From a checkpoint of a small mixture-of-experts model trained on Wikipedia: 67.8M parameters.
Below are experts of layer 8 (counted from 0) of a mixture-of-experts language model. Rows are named router (the router's row for the expert), gate (a neuron's input weights, with its number), up (a neuron's input weights, with its number), down (a neuron's output weights, with its number) and show model dimensions 224-447. Each number is 128 + 32 x the weight over its row's rms, rounded and kept within 0 to 255. Numbers have three digits each.
After each expert's rows: "mostly gets" lists some tokens that are sent to it at least half of the time. This comes from a sample of Wikipedia text that the model never trained on.

# expert 6
router:152179062120170125210111144064120077194128141157126065102131147164131096105077095076126105170160093150149153118168072133136117123138104094131148124116078130092098112088172078125120150166131128121125142039099089114170185139143187108157137183153118229174153164123074108098132143189079082124108102126125135106104113093179170126084120111113170101127146082156175121151091098113099107152163174147115160130117067139167122079134166176125182154185070117186146112051149123101110151074119162115139097077153079115090112065150115132108086112127091143111095100101113110145138096085103122138110174118150136155128141142081118120133119129156187176104192127084129100130145163100077178132105
gate5:099112159103076096091100153102125188102112141144104144114158123127162140109113167101149127136075100148132127154101144099108126107142102113072131092144182064091130168176134074084128160121164109190111140130165178113153132094080118122110135132093166245102139079134129132029131143143176079162145156116155125168137173094143115103127129129155116184096120168157153116124167097071148118162130116112170104186063138102155160134148154094148137112093088110156135132153082114127108171199040146153150084160165115144173094094117103117145144089141145116127177107129132136165196171099132094161150096136160138172161165113152184102157085099123111140154145138147131114129119163077128156103098
up5:129138125109093111132175198104099153154148083141122128144158144117133108147120140171149119089076163115230121145111190160067131168089100137164161120096157128095141112092131115168140124129096158157102133119175123099116123171167058122079144110060113124199134124153194056163124131113119166162188125148115112188079130135059108111162178108133125119130091190170163138113125093095089126132086113089053116177146115220171109059138161126108129135182116120109144149181111164143138160132125095116160065096151137166118106124164113107082108125110206140124119155126076063082131108169152161077066113106125143118139126150084098102178165097113099177142045178126184137126109133135089150147139
down5:106158107106120148098151139133091077101139127121139141149157138100117131174157084120127150141171078108095136146064106120088151165165102155151234061143120151116123046088162103142124117084106104146111149101133134129118062143132111158118125135137029139129115091160126133105141137075108104146146121114099140154135139152145129117111138167113072155120173082110113109118134133112213134146146122123168125134072102129140139129137104129139114110138191105148117152181137142118114096121130145141083109103159128112183110159126100149152155186176068114125104178125107152166132071127128130158140118092114093163104112024127076118108085174178113161129129116124124221127088183106153121119182
mostly gets: " 2013", " 2012", " 2009", " 2015", " 2014", " 2022"

# expert 5
router:136153125060109118141122154123176144163116103165106147081120164142152121143090050140119109105110110129140150156124117121120153128128160120142113197105186090119142127137095162127140087108161095138106094114108154123184162085150100082103109170153114138111117156107134106164130183198134086076058109086133087123132166110184185185129164212116160129161081153151152130156120098089144137131054107162168182104102125139112160107158146160102181077135068186141107118079167082145134102113133129125138079109074069179117063136114180116119111125135125121058132088101112118186099049135208176095145071126136154108050110143097090112154104125152180124123131130057090143163168151090099168148138
gate5:141140069139114145113160172121138149149169118118091114059134176146175141117119140205139102146103153114085099087163204172089097154171165128138054146089088112150142101153133125117181121137121128065091115150167194082115183124187088101144127122181085209153122107174115139068141165162104107142130170119129106159160142074118076117182105139124158074124157087193110153141162126176110133164094107137113186094152084084139176110092158180153138082072201141135101127126076144096138178183134155177095098154116158116136103059133125114106079107150170134083151139073081124058122111129090149122183094184117119118099116153100156189137074131135126153128060135178170122151140093133147145142082
up5:144137154129130170155126136142156155125110144124137098083153119150145093162150175118148080147156163069128142129125104162123092106082132129106178084117151101181096144121123104126132127137132115167127199149158102087068126154137154161136165132122127123081100090095140118142162160140160132088105139115138109091102121161133152081180117123169146074136132199081141163124119203161119132141093080117129096172119108125137114134075124124154108209113172062160086109134143094147103153160146115083110110079145115135103126161123122072119099083127090155103119099074109137118106115095150142156178134119104081130085077151129024088109176146115134109093108113154173164128090093149072093156152
down5:151170113092106114129156089106144115088146127119082178134133153163161130109142085140106123155102117128159117083118160085092148106140154148167121158067116110128138136137155142148187073087129195060130159116101189170160098042084085173141127155131122164139120193153155114173134097133112066072150105121148121176168143119174159164117112152154056152156193135134146132103152110142158101166145067111148153076087108116143049090090180128102132106146156117122085134069130155117131063103111163168160125134129127181109146203118122121141143159116115097151133081113141128096141068089113107132123105163113143080212117121116125209170088120116121165132129176121136074147101114117127125165106
mostly gets: " this", " they", " that", " who", " which", " This"

# expert 7
router:063093113113128082067128119208136108080082127117095121134136190169099167072116109133120135132091161163069144159074101152118158119154159117101100159132127137075105157109138108103097169106144140087107085139039056146150045150084082149118118144158178101091123120062153166176127147162190153105126123145100153109111068121123144120131096141091190103174154144110158133135186098134130139113038139160100119123161112116139093145152105142121082101059104173091120089136163128117134126140145118149162162145140115117058126145116144148136163155139142102101130119159106127122120147210139090132140126112138154114100131152125107032145129146144096109123100140092142127167132128138133121158088
gate5:128104074099080173094104103081142125136143166120078127104146123134122126145132112179119100131118136107163146183144111131076148127151174168150090151102056137113124086153090091170060130113134090163159143149092128198161094095141136127136113124196129114136088121118123117174094115158135160130174121157115165062180159089117121142172116109104113158162086148115113199087057100083122154202109143082126137134158123123150093063155166069072152056077153129103091109112133167152123121069125055166107152137153125114092126098100147173150115132125161112173128100099104116114117146140041177092107074151138030093106129123103130158183199141184163135120116126158159125143134123115151118102078
up5:153133145152116113107143210085106096095132108104193092074141090092149143096114171164061080112159164164150139173102088173080172137184122113134090090137082154092193113113166108143118186133138100187104183158152160143155151182153116150108100134155097105108154123149125108066167194117107110106108132123082142116146119073106101140210171142097204120150088131119139150111119089125150061148087135119099146139098115075151150141117142093083096094065110076118138155106093147173181135172098071173157149088147104129067137087026151160131141112076122136169124149107094142124131139180131143172168097112166088087186089088165123093103104167139112052137128146166150119134110138087126161175134
down5:146105132138173096162151091163139116161128076108153095089179107098145161108145130142138125133120109147055122152151097166150184094097111097178150111082070183186143122144124139093175164169166146110122183176142145071201147171117176118128082101127127160127158110168162025113151123179143121162143112133128080162127144070088085116085092096111152093149088141112152102166119076117121095100099078129076097153119100043162181097140177160090124143178149136131113103116076115119163156160114148140102132138112116128103143080162131127136113105195134085182162128161125161177151142097140091129147110100176120160100139151159129181129137086145161140118128100121143114182115091146090153129171
mostly gets: " Mid", " guitar", " war", " military", " story", " red"

# expert 2
router:119052104133222139186155183138132193112189152124151144145135113135149101099177081095148159110179138183173125147161090128131122132182149199110096119152156102089127131106128154118140135179164174126105096112164119112186121140172156169139112117116092188090186152082110132123146127131088112119110128112138162151136137099169211136125186091117101099142152112126101167180136092076119128137131119170127092190099162155185167063149106169147110117129073130133163146150146119125159141110115153135156137131116140127166099142151096085150073176057133126117082121060140154093159144133106095167137107167105174067120163136119087116109130137112178104161127139172105106144156064140138182138107
gate4:099153142114158175165084071111099150126111120107060069146147124083206175124152174127157118155093138123106127154157117120140089158105130147117176076187045068097125091133126146111120177114137128112150084145084146135084155153103117143118148155134163144130112123182085141099107110115149111166120136045124164162111141128075159088085174104099077136115105103147102138097110166160101137141113108083113082182144129093149144139122063091090138166120175101076133105053065085199102122130124080150127194147112142113108099183136129098096167129094169152200139075161150130185154170095122171036129099168132137087105162127155100086128096122110158111156135145127108140127116089141119143094148
up4:089157136095148126155092135146114111134117140114132084119107194147088137116118124123094145113119144116177145114106195081116157080083103100097185157144160138124165120094161137124134122163149115091188147083136175123095093115110129151200148113131174118129126143141113109137119114129074148098115095095146087163122116089072050129159182094093146120142137149109124111061044142139175103091161145150172138091099078103184063042123132140111101142131114141113070052144162139127162120171114074134135100113091120187200152104089096143132171086128137132127109146129153055134059174136138127126099163147128138125108188117111099159174107125051168078157161129146147122144100080133101154117077
down4:138133148142149066140143093120178108133151066134170103187119121187148146187055101106142191166170168111164148162127095083101161118155105095087179135131103144097192064085143122079147151136104131107128198132121063168122119181082125132147108118163169150155159108169051139158078090158105118172137129142086126096131116111102098117107146083071175059163094149124104149144083101212104168088164136106160126110108118094137081114104089119101094125150139131072106181150075136134125126134102119130091152127131080098054137179144125181174141147175194132152108196163146069108081138115073109118127166142115100142152128095121119139145146130114065129151110143134123135168117070140111110158079
mostly gets: " York", "ville", "ford", "wood", " Carolina", " Chicago"

# expert 8
router:188155136111149102102131060151131122120132130149155082142101077076105160170093173108153095125137130154068140137087095164121157147157163126147121120143122150179138136109142082151127078079133138129085091148090152106138075097163162118200122130134138155118096091133155140086062126092098072128076141139181141114207169118152078125150095126111099125151076070106140123101120117096103104118129140137209161168109094147156139218145110114106097059141132133084079079155118107098099155193161140126086105151162126134130142112128113186109146134159125133138148126111104160132113138180152133102121177108152126154102141120130086119150077167171093130115123071191160136114096117105124066098158
gate5:175146153050151190137210114197181158176063098132162113159096162125076139127132224124107143140150104141165123159105157131098146109119168113107166117109178165151119166138209145103109102162155096159157194120087160172152095075113170108181128111139160134095184074179146148094155127107141161142113144059139158138173103096167135179146156143167158170122161137148085119125138090121113135105141123110125116186160117151167120144128151073139149089099116173105169158178117143082110131102079128145124114142196103146081103083129146139160174118107139101135128142185151137090113147124097077101133096194083139175144201165064081129148179124118107160038141106130168174188103133106109138114139
up5:131175075188142168115155134121147078118088076144135125218171126114140132155127120173163082137133124129102095091099128184132150139089137153115105098090120117101102125112135104139109133192166149089139180079089073167111091119113108168130078082162104143112116129143073163171080100090127101107169152120121063164165137121103161103117102110068087189116103139144155137146168103111113125144083129106152122063121099094135192105139068093087137056119090136168074117128119152082126199122094120076123074114133143095149134136165092165124167107081121092135119165146160179118149112109095092091133074118105136153181142042123164092116134164139067086116094168091121210042148121093121127196183
down5:128101108172179155136185103115149097126122154136156218184148173152100152160161148161129133145089178127149070160173121194103140083115121164130132169094139139059107139072172132111134102128155182162130106125159088138157149141096172170186131107175132142125080166082081106044108173126142149077107138124135129032098127109102115134085114148109152109121091180142116136130128109098150120088117134098196115122092180104144100085128156128085171080050097171157154167135101137165112091075140111112070152165168138136107134155164153129104175119119127161154078161120146078120172132124108123063088103118058123063112115086110095095098173146070117097138151134082128130095071096097141146168152
mostly gets: "\\", " \\", " comp", " bon", " mis", "rib"

# expert 9
router:065117089186127166139122096103128115146112183105105130143124149140124120116124113166136136088154134102120119138118167118121100122093103111136176088085118148135170137200178126149140071159064170147166116123207091080075102098130152141156127138125163092122098096125141121141140118102088130177129106126133107119148078153145113141104137067154123101073174148133115120093108152126179126169110124072052126121115110136087111106175126121133080145114156114137145132102129169142160114156098114129076100122128191095133163152109207144106129122142089112087084098092148160096119116118155134057158118103176118090175104119143140211111152062038121140098077118077166097041208127125158138039105
gate14:124099147121122153087126102124111126118139145119138084205151124130103118087126162142155077151150132151127071129098072082149121153163120090131148124104101156038215172140094094172114110109093148150126105119106110118132096116174078126113047122164165124090140069091087139095099102156136157113185110125091125100127100157096053129149096120097140136180126159204155172128142124136121096172185136090176196192114104114108101071170118082088138074091109120184092173130098143114141083140124134143129107129130118131170120075107142152131163131064162121063127122128121132125071096108115173140117158145098193110096126137128120129109076188117059103107143110116128069159097084100185141124131
up14:179133104155133139071103104071137134102092133068107136173151117101123099089112199096168145151162152126102156165085115148119143178141174109105162123132151117115109061094146130121116082130167181102150068204148135127160142147132153143153105167131126175131117095158140121069109148093080128157129099114107094158096102094150170109149124120108096166091124140041164114170117115121100134118146104119136086158069129130135145066070043145102084138153135135086054144081114158220190164129145157128151110161155137158116117148166112128128135173145107143122144147093119159118063146075155069131150151137107123068089169148150166151141180137153073050124160198155043122109109152189125130144128
down14:179165114199124088102122093151152161129144145094102104109114100123112122153074146150099120152121102148154057135137102193129171144181123181099162093125149098139098094132119159115193135109120110132115103207117173184120141142081142122143117146110129109123120112134156138126098170167092121091155106142129070131113086151113185157032129145151143109137135106117187195166097138178162090051162128164212134126143182102114157216110137197123125143119150110146177193169121172135038206103194111092152190166118077118120123128137109076154114161118116076132095126175176069133106135166139128118105063183073144128088151088151128115106154155163127085143130111108100149173068126172147122123180
mostly gets: " Yu", " Ko", "See", " Kh", "ō", " |"

# expert 1
router:186150120132162169131190203143101099167166128153150152163154101148107100139128125157111132109123169154130110121174144092142103174121104123113186113143166133094112116142097118096136090172073198132149153091138154163146144159114120167141118118092153138123128175160102120125188150095166135138107085103117098119088138099097086103067188109160141132116143145109081156182174136119157159143156141145080146105138117158166157155086080089127107184162177098092151142153061117153141099086112160173100111132183161184195108092203137073149127096098100139138144139119093060117154093000156116159064145139153137137159105139135117147116142137130080184163104107134134110097168088105148172121146
gate6:121073155143132097087099179138122084169126120078123176147125182152082163133080092158157142061051115142125074097183067160128156118104128183145139115098179133102195149171159155074178137148102120164140154194139119178089107123107089184122100101095135112112111119100181089132134132060153161071116144150183128086091142081136134157088121121169103112096168146147145152122137107099107194112111156082106118180143151094134129101043099062095127149122162141127112149156134137151104144134109104166143154152143211112129097120101146127107182108133066061152110154125117105050127142107179172177182121113205117108139127097156072108118141138128171162151141145134081166109138092149112095096202
up6:132101085170111134141124193137095230112182109116073090134100109107134119165174107129202054184122150095158137112160121129122148117136143135180083155160113102104124133128117153170123125205140133156196064141132131147078196156077139130202138116124128110216121163126133158123088151127099156121128171087132124108119182128125168093149182120143148153140097141142104177188115131097101150141135142100141106112159090149088143162146112186178129136152118124086078086109105106165122091204141177085161139111127104112154111096129087107069135145127148155145155162158128146140134093146130126156179175067129113119120103119129097105166124126115170086088168152126090099123183137117131143140139
down6:094178136125179098136081147096050128097144100164148110121158111123151109095144131098116156113115125127208158132141156162104133121117112066104119134148110098134148127108114136109112097114106145124133151176150089194181133133187139068141109111140097092150162100104162143134062090063150117122182093157166135153171078133143172119162181151047157157108139106129177134134095119133100114106135088105193132131113122128164168140091112135202119112134109139127118136073115139145118191124128142119148137091130097062186121188069124149156138113106130152134121109054163153096173165184142127143107162128165094162115063105102142127103098132100191094177089141179058068137102095188122127144089
mostly gets: ".", " N", " .", " USA", " J", " T"

# expert 10
router:111101127099093073135151131098157127190114107134108147158143139101180118203141124158167102106152083120134081131083129112142128170107049177143132133141113120155130134106123137114143166160128148164127028099161124116129191178134077108126102148116140144130083156054154085153086127161147143103149123150126145122137103137059157130159138128185093105094033166188129095135124147122102146140154136107122081132127164097137103114123133113118116128103118123126118096123129164132134157124154088108111125057124138118173103161151109109111166139227166139124139077122113067113051064119077167131128090129086131141086153091137112149161108081081134110135186183145124143142058197131113150141147
gate13:104134164121099096155091158117104148121155139115124122115088144070092116109163127099118107115117083094119100160094178144148134097161137096072160091116126042109174156118129080158145097042177148113168059145130146179123104213155082125107110094074083140118150168135057187196080101128128133119104110108130111119135193129105192123123072097143137119159072099077101148053099104151144148100134145168122123154069128139091105109110158095133095142121135110173110099115167140106146157159179122096110139184163113172119092071129127105159144160106102089096110197157131117151119136141150152127109170127105123176174073147140121118136100042122105123131230140122116090130088130141179147145190
up13:159096160100157114078154121112070123148142115122165150121149116088115133122165192123107172148102138158193183132091065118161167105067157124098175073126127141134143082106120157194161172151068144162179140111152068055083159135107125130178086201088133141142145154169121098125155104159147138079175150100123069144123103130136117194152095131165132103153118136139094107092120155118082127141121173128159126172183109117084133148100140121131159076115154064090140131099173126132162141130121162128136095119141119093114167097157067162151140126097131128127120144149151112117124080151125137152143116129177190106142163114165120136225183144148137170108116098123174175112146084128119140107134
down13:120107195102077112106061115106079148092117166116140187101152101124097133111171137100162083064148100119110094125172114106175125151067109134189136107118181081091109113174171165145138158121180132106129106155096137097146166102116130151179154145162114110159134085118140142156127094107075088125095135204142161073131103159154097081085191053149089110154139126107158134186181125166121071171095166136110148137115092103219133096148150137046073156104087126114156090106161099147187120076071145142092148128110087116085135129113133147120136097189171081151068168111135133098153121121153081152069172106125151094117094116109047128146104133209127136114157064192123131099130145139120138156195
mostly gets: " as", ",", " including", " called", " became", " against"

# expert 3
router:142109135094180102136143100111191182100152076078160168084150150070169080111118144162101084161107109123144160097175190118109095098150161170159132155160120151131085135129115169129153098119146137173144157199171112167065131141089101089113112100120051118180158130066117128127111159191165132157131165108146126147096092161129135136155134158140118139124093125096131104119113187139146127107162111059149098132115117106143127094111117174189198123142168155180107127101190140135095100136156154081111162111066111121157073142127127141132107088179197085077108093149149126137163186128105148140154120130098138124109102105140108113145099084126157092143164167108142169120076169178064117180124
gate13:143099111119132076191104115088151140073097175098189107123166144116085110121084184116137141128127129121110142171107154172053089108124125132136142140114092082103157082081162121169160148142106154091123171075224158144116096048150172101168108068129090153177100102162144110084133151088137136069127124111181143085241125097130152135105052123167105103098184077155127165121125152180068070106137080161136148112142160151139159138168186149071163128122125106130124073063128143130097146116062140075145120142082095152082153129076097161143093180180112153137153132128179118062154064127117143136160122174143115145118086114151154132126202132149124091145097160140106113135105110172134195134098
up13:083109120201084130059113143174150094098095189140119141097136135140141167156137123193078153150142120120113136122070112147162142160136120103138136165190086094172111167076118149146104087091116150062139108083157137156184069084088173126064103153124129111069107128134168071140083139144147078054111157117060104125111128138146075136148181203114094126148161132156134110138137102157089187116120127140106135138087124181131050139150088148167163151095125098143142133115176112135117144167114125216169110111130106093174171115102128112141126128090111046179151112149132138085110166077126150133129144084179162105124138098119114107082144091146133174074153169151105145119081157199104111113137
down13:141133103097175134170132178115115124156141117162127086106096144110081150150103161172210209129116139173151140169114105125151121081188127130130078128135097098161143061080123176158169157155134142133128098121214168097135127066083128151115159145147218071134116184103167156142111135167159091195090116130096170101067148125107110194162097128183102147111107133158167145099173123131127121144123135135102124128119169093132149109181172099125104132085124153165087095115153121140160119121188079071129132161102129101116116147140154098131067101152177154112100136134084151188109131074141086109126072141079076125086115186142085165167159103145148146096098124185133061149140144083151075103088
mostly gets: " not", " been", " would", " their", " was", " became"

# expert 11
router:114137174150075162086086117147051119146132119096121146117089147132196175151166119117118139160139103103154112179100151139123164131116092136142107086113131152181128089139089160102131174099207040120110141160087144068151161151154127133040172139163146105101159086147083135120119098073113171118199142160120099110128166170095141140196095119146112206123119145133124140116085145162101127144175140160169123106156142084049140165131147093154101125117146100169083185131106129158121102115124071115141154126079135086087148087100136101169132124121127103171181192125136171167088116139064139160137092108060067159134136131133153119121165113176151140141155109120106135164103104154124077163142
gate5:155113117091154131117113148188128180150144172084050158158111131101102158117113141111127135128074139190098114107082116135119188160067161147123135191169164091073183099152130146115109153174119139120092099150135117073152154103090110157188126097121147140100192109095104075147152156154121124120129122154166108099168110062116145147158177131102101138150148097147089116104104107089099152091161172132163138107052109081179143149102096151172175154108172107119072125137120135151134171117128050126076147142134139131142147108141183198155164075142178109153162109096123090122124118125132167152134196153083145144089118108092160124158153090140132102138100170119118063171142099150127127121141
up5:109146105142125121125206148103093067111135168095135121173088156148099085159172181090181120147136104093122173093077081130153080109076109127133092122140156083105103067081109136129131090078092170144089099163138147143136112153100130063136151134148127154138166147149149160154173164113202064154110151156133034084102094111094112147156184181226104113148143175139089117113090119148192130153130100090127128100112092130167184116114075152139106204128098083138159144105167145140135118091156099077051204130110126141112136177143087169155192127181125143139119125133162123150114177185163125137144161117094083157125114127112157110121153097122134115163111111125075101148171129170087160122110
down5:165154098157136109180106183224144145131162124108141199157125144079099154135083106081132147050145100077157153085111113096078203103114139145132091151125122110111144072169173100086157113126092172178119142084109150178167157122124052180081102097102122121139054168028086152143101143161120131121156133156102102103140145144185209138096130041104090168162115109090123162143155174124136114082127098124153125158173132119107124147143108161119095111178074097181120098136118055166107156105155120103115164163116106148163109097158132091131138147130135148088147121126142121128132104162159090146124156126141143180084168163113145115083148138080153106122189121101091148084108080124179160129116
mostly gets: " in", " on", " at", " during", " under", " through"

# expert 0
router:188119128132144144165095164067127111094103188162129060138167083168071111126169125115128183150152129111142081122157091151151108107090119129086074149094114107133127179125173141139148158129065147088129163123190179163131183089074120083151140136102104121159156149150146159113118126164096150090144121130128138153123152105119125097075108150136089065096231204147113074117149135170138148063129106112111122094119139134142102087069137147120072173151112125107218123103115155136170131137125149140158148183156160152154093157155092145126131119095104165161063172120168095099138166140094096157137132157113207113152143092131127114080162151126096108117144164194127074181138126191146127146177
gate5:117123135099112158090082120085105119124127121138130150081127114158160141100117097119091160094151159154122102134086119114119172149147139146130086168153125113088134162048190110091168166193084145160193184129096120126181203178133149169175169132088158131104177200178123095175131151061081119084094051186140116138156092188078113125118103037147114043095123105132077101115129074142133122201113098137128092166089166135149093086097122158145166117098119123073126124164151167153168165159119100109122117134110104110128119082129116103155175186068140079158125133156117095148106150136109085117133172147093105134121058120082148107116148191092146125142136110151154153110129097123132139151138
up5:112172127176092171127135041152147120119135123121155148122143128085145060103161072206107128157112123110170108085131180163111182121128168093113155083115153132192144134107117147103119113107166137126148113153136083110085118186163136123193060114190188073144124119124117116118154108154125080091124110128128146155133077081074077182148098135190135135070149123061101125167087153146149114166139151122138184104132131190134147109133106110111141198143129112140121110116132112139073126170087188120162154141115102103061048069145113140090104131190123120132111101107139131142138110158149119136057136148129042150134196201178167104143088126122137120121130118141121159098093054145114144111148
down5:174086127141137111074150139116084159122103113133158118203146149156123116141139115179122124081212075133134090132099118100179095095244156146117198056099109124154115140142129088181113115122105192118104144128168107113125135172197109129114143091175124123150138143152127107167155110061130080138152129113112096104081039118121112143134150140144114092135090057081092079102154147176100104137110133084167119043139086152150103147116069083127106171193178103129090177119100106120121136157184171151156101133116095116210092133144076148118062127168150075109099133165125171123111081141093172133059135158157160128127113155103170128144165057137124147107128171133129138133143050140098153094075
mostly gets: " John", " William", " Robert", " James", " Joe", " Michael"

# expert 4
router:101156165147046119130116133140130147100128071135125169113128114105102123112125191093120122115075139071159157050153138101136130112122163083137154149161113099117136101119109126164082173113132045145166182134108141179085121131150148148113135074107104111153099132223155101127175078106147127135143154117102142154104138127131106126141114149069140161156120090131136151125139105149097110110120107121119117142136169128127131114094176103109240138128133118127122154176102095099080166100111115120163121120129107136117208142092076120109129146082148159184169129201154131140150152112155148119115146155146066132154128161137219148123123153121149121135112138129092191117100149074151133130090
gate13:197164165164128117101141132124121135141180106108228152128114128144137132155125156105120156112130131083108162119064084115117117102058104171060096117173139142147146167064134157118116128041126093160125073165168148084133128094178122093136092130097155138134108178160081117134156077065144132205120120133115126123176137101128189181168099125178179157073127080152140112166066157106110152066115096168142136131124088166087158075120131166146107143064110130067105158133147134086158123095104173182137143180086087086189128154175195088111143135127147082156111127151120140086141175107178113108117134129136139109055097190100118139121164114133150125153147150124106131173106120105178116147168
up13:129140061176133137103135189172113157133129148132123190085150158114148119118117121144110080133127195108087098118138130150125130151115140125065110106194111145188079094107135143145084133113106158117124162106184155122121168108121112090147131126155117131164129179114119124131150126201115168135141132165109127126132140088092147100096120158202157092113144247061211106112084162158126140150115105127119087116138145165073131072125144115200132152155166087139108106059079153162130064142100085130132178182082082160121105129082157151096129116146098153206189093094166081134136153152105115137085137181056132079165128164154053105142113091131156125110092147103157136097141144116055121157137
down13:194138166091151111121105079206109151183119105178152076107162149099106180142086086125151126117173112123050159095117088150111128108133117124146115133100129187139126145091123129130115141107116147145152109129099148155110172092158060085136146125123104095052153109125138157101109145180069182189116121108154147116118132136143154122100106121151135098163164116135123056149148070133114138146148161155115103154141169180133109123107190126116088119098053122150141174142096106150094057156145120094089145125096089112161084071096161139120109097099106166093127106118081153069144150140156123165083087157075076079133067162137110132086131092080139155091166179136108139138100146104123112201136
mostly gets: "″", "′", "°", " qu", " km", " Location"